From a checkpoint of a small mixture-of-experts model trained on Wikipedia.
Experts: 8 experts in each of 10 layers, 416 squared ReLU neurons an expert, a softmax router, a shared expert of 384 neurons.
Training: a variant of Adam for the experts, 288M tokens, 4204 steps.
Below are experts of layer 7 (counted from 0) of a mixture-of-experts language model. Rows are named router (the router's row for the expert), up (a neuron's input weights, with its number) and show model dimensions 0-191. Each number is 128 + 32 x the weight over its row's rms, rounded and kept within 0 to 255.
After each expert's rows: "mostly gets" lists some tokens that are sent to it at least half of the time. This comes from a sample of Wikipedia text that the model never trained on.

# expert 1
router [135 103  80  87  68 166  95  61 114 180 156 148  81 120 118  95 121 121  68 154 168 137 137 116  88 104 117 145 173 117 101 129 153 120 114 143 204  92 208 133 159 129  99 143 148 125 134 144 106 147 133 157  96 122 117 129 143 121 125 130  95 112 132 168 155 162 111 144 104 175 174  95 190 191 166 103  68 169 181 133 174 151 142 110 167 129 111 192 123  97  72 177 152 139 125  80 132 123 123 174 112 165 101 159 139 176 124 149 150 150 127 133 112 164 101 179 144 113  57 170 139 175  90 129 122 123 161 102 157 169 158 141 155 157 140 188 140  92 118 133 131  75 128 180 125 133  99 155 128  89  65 166 167 113  63 108 153  83  48 108 130 171 121  46 108 107  79 147 107  90 106 161  74 128 137 122 170 154 141  91 110 146  86 106 120 143  94 104 192 129 146 110]
up0 [152 164 167 114 107 151 147 164 110  88 121 202 134 144 164 116  90 132 171 168  86 110 166  80 112 151  99 134 115 121 102 159  97 192 109 170 193  21 103 143 125  73 108 163 149 106 118 122  69 120 117 147  96 118 115 140 129  95 115 146 121 146 100 167 131 107  87 113 113 104 148 108 151 205 131 103  70 120 108 158 169 144 110 145 113 137 108 144  89 128  95 155 122 122 156 147 159 139  96 178 142 109  90 117 146 122  82 115  94 105 179  64 133 108 188 192 160 186 167 146 150 161 184 183 155 162 115 135 101 137 132 147 111 149 149  83 123 109  90 118 109  46 146 115 138 130 166 116 181 114 113 122 135 141  97  44 144 106 205  96 155  75 117  97 119  80 139 149  96  80 133 108 169  95 114 103 156 188 129 145 111 114 130  88  75  94 142 133 174 119  71 136]
up1 [163 134 135 134 101 128 117 117 156 117  88 113  98  66 137 179 128  97 155 123 164 140 142  72 102 122 109 133 131 118 147 173 131 117 171 137 155  82  58 159 137 152 168 157 145  67 107 127 124 164 147 136 117 159  94  88  85 142 138 118 174 156  52 117 131 146 167 138 112 107 133 190 115 118 109 115 139 126 127  85 114 130 113 114 178 202 138 143 141 155 124 147 126 141 139 108  95 201 123 156 159 101 118 150 126  80 137  80 127 133 173 140 190 140 137 103 148 156 120 136 126 139 203 133 142  96 105  91  91 145 137 142 134 157 130 123 105 136 118 120  93 145 133  99  96  40 159 110 186 170 142 119 130 124 133 161 185 162 143  96 105 112 141 116 126  91  73 163 114 172 157 148 172 179 176 180 142 126  76 158  83 139  88  48 171  84 118 101 139 144 156  90]
up2 [134 162 173 112 108  86 130  78 125 168 189 152  84 179  80 103 145  97 142 155 116  99 140 125 121  76 102 134  95 104 137 115 137 141 185  84 130  65 129 166 136 110 132 117  88 156 115  76 185 156 128 121  82 156 109 150  85  97 123 132 133 105 151 180  98 143  70  99 142 165  46 170 162 123 132 186 101 208 136 107 109 127 147 161 108 178  88  93 168 136 159 144 155 125 131 106 125 146 111 168  70 166 116 136 161 126 150  76  71 102  53 119 142 113 132 146 102 104  74  88 188 133  92 141  99 153 101 115  78 164 138 143  87 181 179 153 120 127  87 147 105 137 133 130 122 187  93  73 132  85 174  96 105  91 169 150  42 122 111 132 152 174 139  87 163 173  98 156 109 155 157 138 162 123 115  89 152 122 170 134 135 101 158  65 143 105  94 163 116  63 169 158]
mostly gets: "into ", "many ", "two ", "has ", "most ", "for "

# expert 7
router [149 127 116 142 181 134  83  69  79 130  84 127 164 116 142  48 160 130 110 118 158 174 162 118 115 115 117 112 135 134 121 139 128 180 108 140 111 147  71 179 113 118 142 178 114 137 139 128 114 103 152 153 150 144 169 180 149 125 168 132  73  84 101 117 155 101 154  99 165 117 168  82 116 108 128  64 145 101  82 132 148 147  78 136 141  85 162 126 111 117 138 141 166 111  59 147 114  89  99 118 160 166 155 108 129 111 155 139 109 176 136 144 106  78 168 196 147 117 161 161 102 128  76  98 117 132 157  81 158 131 140 150  88  65 144 113 148 189 179 137 177 190 132 166 166  96 138 130 179 137  30 118 120  76 157 133 135 193 161 111 117 136  93  66 142 139 118 161  97 164 144 100 121 141 123 158 134 137 113 159 121 168 108 153 128 122 134 150 174 135 118 151]
up0 [146 145 156 121 167 116 127 112 147 125 123 146 128 118 119 166  73 149  70  63 165 112 132 109  79  75 119 118 118 114  90 132 136 148 149 144 143  90 146 101 138 101 156 128 150  81 101  78 115  91  70 103  88  78 182  98  55 166 114 199 153 144 137 149 100 161 145 170  53 114 100 150  91 163 139 124 151 131 123 114  80  68 147 117 135 186 136  91 164 115 119  98 167 140 132 131  95 126 130 132 169 100 108 144 137 152 121  80 140 178 125 115 139 129 158 102 159 118  93 139  65  47 117  83 134 161 150 178 128 115  87 115  75 149 163 165 119  75 128  91 178  87 174  56 140 117 137 120 127  97 149 128 119 156 184 102 167 186  90  59 160 104 105 163  69  96 120 158 121 154 166 166 178 116 113  95 144 135 185 205 174 162 111 149  70 107 120  99 126 154 130 121]
up1 [106 180 100 106 111 133 162  80 171 105 140 126 146 109 134 170 141 153  81 113 164 122 103 137 135 142 116 143 181 137 139 145 109 102  77 133 118 133 168  79 133 150 126  85  90 141 106 104 160 129 125 135 145 147  75 112 105 206 118 175 139 138 138 140 140  82  98 120  60 148  81 135  77  78 117  76 162 120 146 152 142  50 133  96 107 110 151 126 124 104  70 217 143  68  98 101 130 134  91 151  96  89 121 207  83 109  53 121 119 142 129  98 107 129 147 171 110 203 124 183 113 156 180  67 122  96 128 103 134 109 129 142 147  73 157 137 103 140 113 135 138 123 149 108  56 112 149  92 115 123 128 123 134  66 114 141 156 138 127 128 124  69 139 134 120 103 102 102 101 114 140 177 123 112  90 106 103  84  64  93 115 140 159 127 138 180 107  52 125 123  76 134]
up2 [143 236 140 111 114 110 129 114 155 140 105 136 184 142 177  93 110 131 141 101 128 104 146 105 114  64 143 149 152 137 147  97 134 116 138 125 147 137 134 176  61 140 143 150  82 161 145 171 160 160  96  33 105 167 146 147  72 112 165 151  93 135 121 128  56 164 149 169 162 175  63 160 106 147 122  62 138 127  80 129  86 113 119 177  93 137 168 135 117 126  93 172  80 138 129 120 107  72 126 166 126 134 137 155  89 101 123  83 157 189 164 131 100 115 145 153 106 100  67 122  56 120 127 167 119 190  49 105 163 136 181  90 145 119 105  68 128  59 122 185 111 146 163 153 156 130 160 123 139 164 186  95 139  96  98 175  64 130  96 107  70 140 162 159 123 113 120 115 120 160  90 173 132 185  91 123 161 147 138 183 158 125 156  84 142 123  97 125 128  93 126 130]
mostly gets: "He ", "been ", "Al", "was ", "would ", "she "

# expert 0
router [178 107 156 137 114  69 199 174 255 153 107 106 141 101 142 231 135 172 163 126  86  71 118 161 198 154 109 120  98 127  97 111 182  90 175 111  75 115 122 190 122 121 116 111 120 163 153 114 133 147  90 122 137 110 116  97 159 126 147 161 154 172 157  89  97 124  83 107 120 113 144 161 130 122 111 159 130 178 154 112 197 125 167 137 125 121 128  77 179 132 162 145  91 156 131 111 136 135 123 116 111 163 144  64 134 131 124 139 107 101 145  78  89 105 158 179  89 176 121 204  89 202 151 158 103 132  92 191  81  93 125 146 176 186 121 101 142  79 170 160  60 120  82 132 109 102 175 114  78  86 106 146 109 181 141 135 160 158 164 123 168 147 127 145 160 208 164 101 143 105  73 143 171 115  86 152 107  90 128 147 158 110 119 123 120  81 150 126 121 141  61 147]
up0 [175 186 168  74 146 107 146 123 196 154  51 138 128 155 176  87 140 166 150 111 148 143 134 134 105 108 119 138 114 161  75  67 132  79  78 215  88 128 128  83  98 134 128 171 119 150  85 104 163 108 115 136  98  95 107 136 140 111 125 119 148  69 108  83 134 110 144 158 132 161 167 160 118 140 123 152 127  86 150 118  97 183 223 118  74  62 115 152 121  90 109  85  89 129 162 114 162 204  93 101 133 130 161  84 123 142 165 154 102 136 119 113 160  97 162 118 145 100 141 156 136 157 100 158 106 128  38 160 151 122 132 118 170 107 142  99 154 149  95  72 166 178 103 157 184  98  95  75 101 157  81 142 123  71  92 138 131 151 183 154 142 145 170 126  89 138 169 130  88  93 139 165 129 141 112 119 167  88 161 124 168 108  99 140 191 173 178 191 196 141 117 115]
up1 [176 125 190 146 152 134 197  97 196 174 165 130 114 124 139 175 104 120 106 127 135  93  97 114 105 101 169  46 108 149 134 171  85 135 128 142 153 107  99 176 126  64 152 113 112 102 135 130 127 135  84 185 159 164 152 147 185 165 130 119 116 142 145 116 143 113 152 114 155  89  39 108 127 131 123 134 195 140 130 165 176  94 122  92 110 109  81  91 128  96 181 143  96  78 142 172 168 122 107 141  90 148  94 156 131 118 143 100 131  84 109  86  56 131 140 189 140 110 160 166 126  86 177  42 111 102 137  80 123 127 156  84 128 120 174 132 152 136  96 135 109 172 164 120 120  67  99 108 112 114 147  85 127  99 116  93 124  76 127 137 138 141 127 104 108  96 149 110 136  84 109 121 160  84 151 132  58 178 163 122 114 131  99 100 154  97  98 120 107  99 109 106]
up2 [179  77 121 111 187 130 144  92 138 111 136 117 149  69  85 160 111  69 144 166  90 186 131  63 172 177 109 133 130 191 141  85 108 197 157 156 122 138 151 134  97 105 167 138  95 107  77 122 104  97 146  98 127 136 167 129 107 194 105 112 139 118 145 129 169 132 114 134 155 164  73 156  88 116 130 131 164  94 147  95 153 173 144 101 122 107 113 111 173 119 175 197  49  99 158 134 141 106 107 115 115 136 127 168 201 102 143 136 109  67 102 173 150  92 137  97 141 150 110 134 147 136 161 135 182 117 110 108 115 138 132 147 115 166 135 105 150 125 167 152 154  79 147 132 164 139 157 147 201 113  99  79 135  71 113  87 112 125 124  92 203  95 121 157 157  95 145 104 156 151  90 172 117 160 137 205 126 148 135 122  78 107 143 144  97 145  93  72  93  68 106 148]
mostly gets: "o ", "i ", "de ", "u ", "John ", "ton "

# expert 5
router [ 58 119 130 129 156 145 159 169 122  75 145 137 155 164 114  97  57 108 127  96 108 106 125  65 123 112 113 174 102 142 166 124  84 165 106 149  85 144 113 118  97 150 127  80 156 146 100 136 155 143 128 111 201 140 123 149  91 187  93  89 173 151 106 135 100 108 150 114 178 106  14 105 126 112 143 138 172 154 113  90  80  83 138 104  85 110  53 120 145 142 106  78 144 131 172  72 140 102 118  66 150 169  89 111 100 116 113  59 165 130  83 172 126 145 110  76  55 149 188   8 137 106 145  93  79 129 112 102 145 132 129 106 147 113 169  90 119 154  74 171 147 153 120 100 112 126 145 131 163 184 190 165 124 144 151 126 106 158  90 152  94 192 158 134 101 141 133 132 117  84 180 110 155 138 197 147 156 162 124 118 114 100 161 162 212 116 142 152 107 124 204 151]
up0 [138 140 136 177 173 132 126  93 154 130 166 151 110  56 139 165 120 172 120 135 120 138 150  64 111  75 171  90 143 131 111 101 133  90 116 132 114 107 142 109 149 116 155 108  88 155 136 127 147  99 148 135 103 178 158 101  81 144 114 121 127 164  67  97 104 110 181  67 131  84 112 159 150 168  96 142 128 185 162 169 161 108 108 147 152 110 158 158 102 145 111 141 127 156 112 111 128 116 206 118 171 162 109 155  74 145 130 137 214  47  77 115 140 143 164  57 159 103  54 104 170 153 153 151 112  49 121 131 169 158 144 119 137 101 130 117  99 137  92 154 139  67 128 127  70 136  76 100 152 105 119 142 123  89  94 136 152 114 144 111 148 139 151 183 202 149 141 114 129 155  97  79 183 161 144  89 136 124 145  85 127 126  67  54 141  51 113  88 143 114  97  76]
up1 [ 78 102  97 151 180 112 124 145 149 101  87 141  81 175 115 107 150 119 180 102 146 158 108  85 109 120 173  99 172 136 142 106 178  89 141 155 125  93 116 129 106 122 101 136 112  79 173  90 213 130 140 103 104 145  77 103  85 120 106 164 103 170 137 145 149  76 158 168 103 140 135 125 107  93 138  53 131 124 110 139 143 129 176 113 108 161 188 101 120 111 146 177 119 105 167  91  91 130 103 174 113 175 109 159  89 155 125  79 146 141 145 110 141 124  75 137 116 188  88 112  97 171 130 130 105 110 134 149 144 195 184 134 128 154 199 113 139 147  92 129 100  97 145 132 144 111 147  86 132 105 106 144  27 116 163  82 187 118  97 192  89 137 119 122 150 115  76 125 102 132 123 148 145 109  97 109 182 105  63 151 111 144 115 205  94 100  97  96 183 121 175 139]
up2 [ 98 145 135 127 136  81 149 118 145 131 128 133 108  73 102 133 140 131 120 165 104 121 117 142  96 110 132 139 182 152 156 148 140 101 101  89 114 112 183 192 206 115  93 121 131  95 112 126  95 150 182 109 124 118 122 142 140 207 110  60  54  81 131 215 128 110 129 134 133  84 147 107 143 125  89 162 191 126 146 146  93 179  82  80 186 170 102 101 176 150 147 177 137 121 122 108 159 117 133 181 157  91 121 152  96 119 149 103  82 183  82 159 125 128 146 128 148 113 102 117 158 157  74 125 102 134  71 124  88  96 148 113  59 128  67  87 143 125  93 150 115 108 140 116  99 127 125 114 120  80 143  89 134  95 123  82 105 115 137 166 121 175  79 106 144 162 158 111 159 151  69 162 162 133 132 154 115 110 119 183 134 164 111 122 107 120 132  86 117 140 158 139]
mostly gets: "|", ")", "0", "2", "3", "4"

# expert 4
router [ 80 181  99 141 165 132 140 136  90  20  87 139 165 111 155  75 147 126 127 137 100 188 112 124 178 127 103  79 138 100 143 103 158 146 124 161 166 109  98  66 175 107 197 134 141 102 124 120 132 187 182 110 133 131 167 110 175 154 130  85 163 103  64 143 135  95 132 130 132 105 171  87 106  92  99 134 121 115 159 107 140 136 126 154 105 155 157 133 131 141 162  87 107 146 119 152 168 136 138 124 119 107 176 187 164  94 113 165 128 123 148 139 116 157  86  64 121 180 153 170 150  81 209 106 184 105 197  93 141 156 129 108 106  92 106 103 120 153 103 115 154 131 119 154 108 142  87 133 139 151 165  90 131 126 118 138  60 123 156 132 126 100 133 177 100  81 126 119 106 136 137 108 142  91 126  88 169 168 147 135 112 155 108 112 124 171  93  99  68 122  82  71]
up0 [190 129 141 138 108 127 119 175 127 157 139 131 137  81 152 136 192 150 119 178  96  74  57 166 109  95 188 122 140 128 152 166 151 105 123 123 146 104 103 159  91 139 124 106 140 115 179  93  80 158  98 103 103 112  67  67 125 112 140  91 136 207 117 168 119 110  96  81 117  86 111 122 103 132 138  99 139 121 117 169 117 149 164 103 122 156 127 152 144  96 165 186 167 107 100 132 122 124  91 113 158 126 124  70  51 116 136  87 142  87 125 114 137 169  83  80 110 135 111 137 113 122 111 139 120 126 116  89 123 123 198 164  94 122 139 162 186  43 131  78 136 134 106 135 106 163 160 107  89 145 115  71 135 105 107 120 123 128  69 117 132  27 178 150 120  76 181 153 117 156 170 166  79 138 105 131 124 161 123 132 131 177 103 191 129  73 115 138 144  76 143 160]
up1 [113 141 104 123 188 182 123  88 136  90 153 153 144  96 166 176 197 118 144  86 160 127 154 156  98 145  90  91  19 137 140 116 122 132 179 136 133 133 159 137 100 126 107 119 212 143 165 122 178 112 220 124  79 159 154 122  71 167 148 174 166  88 112 122 114 107 154 144 139 105 124 125 105 126  90 148 145 112 152 162 152 189 160 132 125 158 135  71 146 139 181 114 167 116 151 100  94 167 110 130 114 142 156  67 144 115 145 133  63 114 127 117 195 147  87 123 164 127 161 148 112 119 152 158 125 113  77 168 143 185 126 107 100 132  75 114 145  89 147 138 196  98 112 152 117 101 106 136 179 104 156 121 154 130 171 175 132 135 186 116 107 149 199 109 141  85 111 165 131  70 119 152 124 124 108  91 129  63 158  96 132 134  91 149 173 136  80 194 145 137  86 115]
up2 [136 119  86  62 126 212 130 125 134 113 117 138  95 136 174 108 145 129 107 152  76 134 113 137 132 123 138  95 159 143 125 146  78 174 115  63 208 135 109 121 158  80 121 133 205 147 126 124  83 163 105 141 110 100 101 131  61  83 132 167 117 112 148 156 147 108  81 135 164 168 136 109  95 156 151  95 126 107 158 158 122 113 114 133 100 141 147 173 123 103 169 147 190 120 126  90  84  94 154 139  44 105 117 161 117 131 162 117 106 113 117 116 155 153 136 143  89 132 112 106 109 121 122 128 178 125 149 193 171 122 104 156 112  88 172 116 131 171 109  95 102  86 177 190 110 153 157 168 122 123 145 135 110 120 107  80 108 142 132 118 115 154 136  16 100  88 151  63 140  60  86 172 133 160  74 102  76 121 151 142 103 113  92 101  90 116  87  77 168  88 150 174]
mostly gets: "ing", "on", "ak", "ia", "up", "ay"

# expert 3
router [118  82 217  95 123 145 119 142 131 150 182 121  95 153 124 255 122 119 128 155 141 144 182 185 132 105 190 130 109 107 167 108 105 159 189 112  70 136 145 131 112 130 121 117 104  99 120 101 140 127 138 143  95 142  94 116  51 126 118 149 130 191 142 145 151 186 132 114 170 174  41 171 100 136  84 176 163 107 157 180 133  58 114  91 109 139 187  97 170 104 107 114 105  62 146 144 129 117 152 141  73  85 125 158 123 151 168  88 167 120  81 109 150 125  99 109 177 116  72 129  77 129 140 133 124 140 141 142 128  97 157  84  89 175 126  87 172  65 145 100 109 109 147 116  94 172  95  94 121 141 196 148 136 165  86 135 100  72 181 114 133 124 131 140 148 166 101 113 159 119 102 146 118 141 134 102 110  96 111  99 192 141 148 109  79 112 146 150 186 102  85 171]
up0 [118 121  81 146 173 192 144 133 130 129 147 144  98 141 163   5 124 145  99 146 184 133  82 205 101 105 159 119 145 145 118 127 143 128 151 144 133 161  92 157 171 119 119 135 163 122 110 132 119 118  96 174 118  82 118 117 208 137 127 119  61 101 134 129 146 112 146 107 152 136 130 114 140 114 150 128 191 161 160 114 137 102 119 131 190 114  81 147 180  95 149 169 146 146 133  88 111 162 117  85 142 156  72  91 137 111 141  97 113 123  99 121  98 145  93 150 109 126 119 108 117 104 120  65 132 115 152 156 114  99 156 121 103  58 182 194 121  95 127 195 171 174 100 133 111 102 161 106 152 169  64 150 167 108 179 111 139 138 117 138 147 160  80  88 123  79 132  86 124 126 128 124  78 168 162 104 145 122  86  98 151 173  87 199 147 151  56  79 151 156 178  88]
up1 [128  84  87 186 147 134 146 112 125  82 105 139 109 108 107  88  80 119 139 153 136 107 137 112  79 140 150  67 159 119 136 160 146 149 219 177 105 140 130 125  98 134 133 159 158  99 104 168 165 196 113 176 160 160 181 140 203 130 125 125  79 129 121 212 101  88 119 122 164 118 118  85 189 174  82 101 162 104 138 134 150 130  96  97  58 141  80  89 157 114 135 130  94  85  78 156 152  90 143 166 166 171  90  80 107 143 125 127 113 150  93  95 128 107 134 116 142 154  82 183  90 134 119  91 122 102 187 133 107 125 128 147 135  72 208 107 101 179 150 207 164 135 112 112 140 119 106 141 131 106 108 143 189 156 139 131 154 164 168 140 216  98 103  78  97 163  93 147 126 151 169 100 135 104 202 176 111 140 126 157 164 113 141 211 110 120 102 126 101 135 144 169]
up2 [101 178 126 151  82  93 152  80 127 133 113 162 145  86 101  90 178 113 125 177 119  95 156  86 124 111  71  82 130 129 173 106 143 147 112  69 103 169 196  87 105 130  95 140 101 157  96 125 123 176 170  80 146 111 165 138 114 157 106 170 127  93 130  64 141 129 115  96 167 214 144  97 115 144 176  72 136  98 129 156  82 111 162 142 142 122 143  74 162 165 116 172 141 121 120 152 191 147 144  91 161 118 134 162 140 182 167  91 136  86 127 126 105 140 106 135  69 123 202  75  78 173 107  80 166 159  69  54  97 130 130 126 143  95 159 118 139 133  63 152 162 110 195 120 152 155  92  89 154  66 133 110 152 133 101  81 178 122  83 193 136 117 148 161 143 135 165  98  87 130 145 149 121 158 172  88 129 133  95 148  69  82  97 117 140 176 141  74 105 122 113 105]
mostly gets: "The ", "\n\n", "his ", "== ", "their ", "\n"

# expert 2
router [218 167 104  99  91 156 208 153 149 120 156 144 130  97  68 255 123 125 135 128 145  26  75 123 112 148 145 140 165 179  78 145  85  95  83 135 135 119 124 124  69 142 163 135 130 123 115 140 133  53  99 142 174 169 126  90 167 129 105 105 151 144 141 118 116 109 138 138 151 102 164 133 146 123 140  88 127 124 116 150 113 216 154 165 116 125 108 136  84 133 156 168  98 157 114 145 174 137 141 132 131  72 124  64 128 140  94 119 126 133 148 141 161  98 122  83  87 101 119 182 171 111 147 139  81 142 106 113  89 153  99 194 134 160 117 132  73  39 148  67 109  95 162 100 171  93 190 136 116  73  48  72 138  86 162 133 150 150 143 117 151  71 118 105 126 100 154 151 169 140 141 135 170 198 155 108  75  95 178 181 135 131 124 128 155 130 124 144  92 157 106 109]
up0 [105 160 104 141 145 115  90 144 181  87 120 116 196 104  92 109 133 153 179 106 138  91 113  86 116 150  98 160 111 102 180 168 147  61  93 137 146 111 108 121  78 128 101 159  92 116 180 115  83 139 119 137 102  84  99  57 152 148 123 110 100 167  88 152  79 101  88 134 171  90 143  73 155 160 150 121 101  78 162 106 163 117 166 112  61 132 135 118 115 100 130 147 124 155  92 150 104 165 121 167 171 157 162 167 133 119 117 157 151 108 125 150 153 149  91  95 167 118 115 130  92  86 131 151 101 127 135  97 115 110 117 150 132 110 117 134 134 165 146 135 106  38 148 116 109 149  83 182 148  99 137 128 102 143 153 149 118 190 111 155 129 126 147  99 143  92  74 129  90  79  93 143 128 159 123 156 175 121 130  69 159 134  60 130 111 138  85 125 150 131  75 150]
up1 [131  92 139 138 113  97 147 132 118  61 134 135 164 121 125 144 158 108 160 111  78 220 164  83 173 138 123 130 152 104 145 132 137 156 170 134 145 124 112 127 140 157 125 146  91 135 159 100 150 154 172 148 110 132 172 163 134 146 202 114 128 169 154 130  94 170 132  44  93 186  87 110 129 124 226 105  90  64 154 202  88 176 149 220 122 132 122 153 146 150 168 144 141 134  87  87 118 130 148 154 120 100 105  91 141 179 160 124 154 121 193 182 115 120 141  87  94 147 113 135  97 112 148 137 127 124  41 104 141 110  85 132 105 111  78 133 168 126 160 119 158 149 143  57 111 133  69 185 130 151 132 193 176 114 128 130 113 152 126 133 145 141 138 139 117 130 114 142  53 110  92 171 128 155 111 135  74  93 154  94 113 127 149 144 125 166 108  98 146 131 164 162]
up2 [113 130 161 132 168 140 120  72 110 142  90 129 179  76 104 168 113 110 123 125 174 166 128 113 163  73 130  95 153  66 126  76 157 137 168  85 151 110 131  95 126 163  69 174 104 112  89  95 149 107 129 189 156 128 120 127  96 145 120 119 109  93 147  90  88 131  94 134 119 158 105 128 168 107 204  76 123  90 118 150 155 171 133 114 133 177 163  80 121 156 144 125 141  86  92  87  94 147 150 135 184 118 161  95 196  97 151  77 106 119 158 198 157  90  90 105 132  87 110 161 114  86 122  66 153 109 147 129 157 103 138  96 102 109 136 126 123 131  90 119 140 127 167 106  73 118 107 115 107 120 161 155 141  91  92  67 127 150 124 149 108  66 138 166 167 137 118  67  76 115 141  88 155 126 178 147 153 110 109 167 123 131 148 129 151 157 122 119 111 165 130 109]
mostly gets: "after ", "when ", "which ", "until ", "\", ", "during "

# expert 6
router [112 158 251 168 122  92  69 141 135 193 117 133 124 165 126 247 130 116 186 101 112 179 105 133  69 142 146 112 103 145 166 124 129  83 123  91 153 153 134 113 145 128  91 157 110 105  96 145 143 140 113  86  90  82 100 122 137  46 114 188 116  71 159 113 123 119 107 176  55 145  75 193  91 126 146 145 129  76 106 102  65 120 140 123 139 163 106 149 103 147 110 106 129 161 118 115  89 152 100 132 136 105 102 179  95 107 129 106  89 110 135 115 173 148 171 138 177 111 154  86 137 121  85 171 170 126  87 176  99 102  96 116 111 109 137 200 104 231  94 155  99 101 110 101 128 161 100 149 117 109 176 100 125 124 135 148 159 140  73 172 154  69 135 177 157 106 139 123  99 158 136 126 125 109  78 151  75  67 104 120  88  67 153 122 121 112 119 105 111  88 188 120]
up0 [133 108 113 116 156 163 139 189 137 111  21 142 185  96 123 135  74 162 129 171 126 117 131 142 167 124 141 112 173 158 169 118 167 111 127  80  82 145  67 155 126 123 108  99 198 162 157 178 183 171 111 124 118 201  80 156 129 101 143 130 152  61 123 128 125 135  89 205 169  81 156 108 228 193 169 109 135 150 135  85 181 108  82  90 125 128 104 112 157  71 136 121 120 153 151 116 136  82 135 145  87 148  90  86 104 149 120 113 131 113 133  77 105 126 158 130  94 199 165 146 100 179 126 147 135 158 126 120 172 124 118 131 159 149 139 101 103  72 136 110 131 101  97 185 128 140  89 137 164 155 151 141 127 150 111 164 136 105 193 143 134 152 114 114 141  96  82 133 114  48 135  68 149 171 136  83 162 134 122 104 176 114 100  79 165 158 151  86 115 143  84 136]
up1 [154 192 158 115 161  94 147 108 139 175 141 145  83 123 141 118 105 167 124 159 139 183 153 154 139 147  61  79  80 183 118 120 135 177 159  88 141  94  83  89 119 116 184 155 114 149 138 161 111 126 136 211 111 122 129 139  59 170 121 139 115  82 108 152  82 139  85  86 125 153 121 159 116 105 128  60 133 163 165 172 133 137 156 124 110 159 110 134  72 140 120 127  75 160 145  93 138 142 117 126 137 130  61 150 150 102 128 173  97  94 142 143  86 173  92  95 127  76 140 135 131  94 141 124 158 103 169  94 168 154  98 101  71 108 147  94 146  67 185  97  95 122 106 178 147 148 106  48 144 145 156 111  92 149 126 135 145 144 113 160 158 106 123  69 163  38 133 113 137 103  70 178 146 139 101 108 179 115 128 172 135  50 146 109 136 212 154  92  93 145  78 169]
up2 [ 93 172 169 137 135 139 128  78 130 137 178 139  86 125 172 156 126 139 153 168 122 118 129 125 155  30  93  83  82 178  86  96 151 108 200  94 139 112  97 164 170  79 145 104 129 102 137 124 174 156 139 107 121 159  85 124  59 121 111 152  83  92 107 170 117 141 117 200 112  84 105 144 118 208 122 114 112 127 173 116 114 175  98  41 145 104 199 114  90 137 145 121 106  88 150 198 147 131 143 152 106 156 140 146 130 130 136 154 170 158  63 115 124 118 137 131 153 107 111 143  67 128 101  91 192 158 111 125 149 124 135 136 131 156  99  95 139 130 108  91  71 172 180 179 136 130 131 144 164 143 137 128  74 136 138 123 157  76 100 116  92  90 116  97  71 148  85 102 139  88 156 120 129 134  82 134  77 131 105 161 130 100 144 148 134 133 114 137  59 125 155 131]
mostly gets: ".", "199", ",", "201", "200", "202"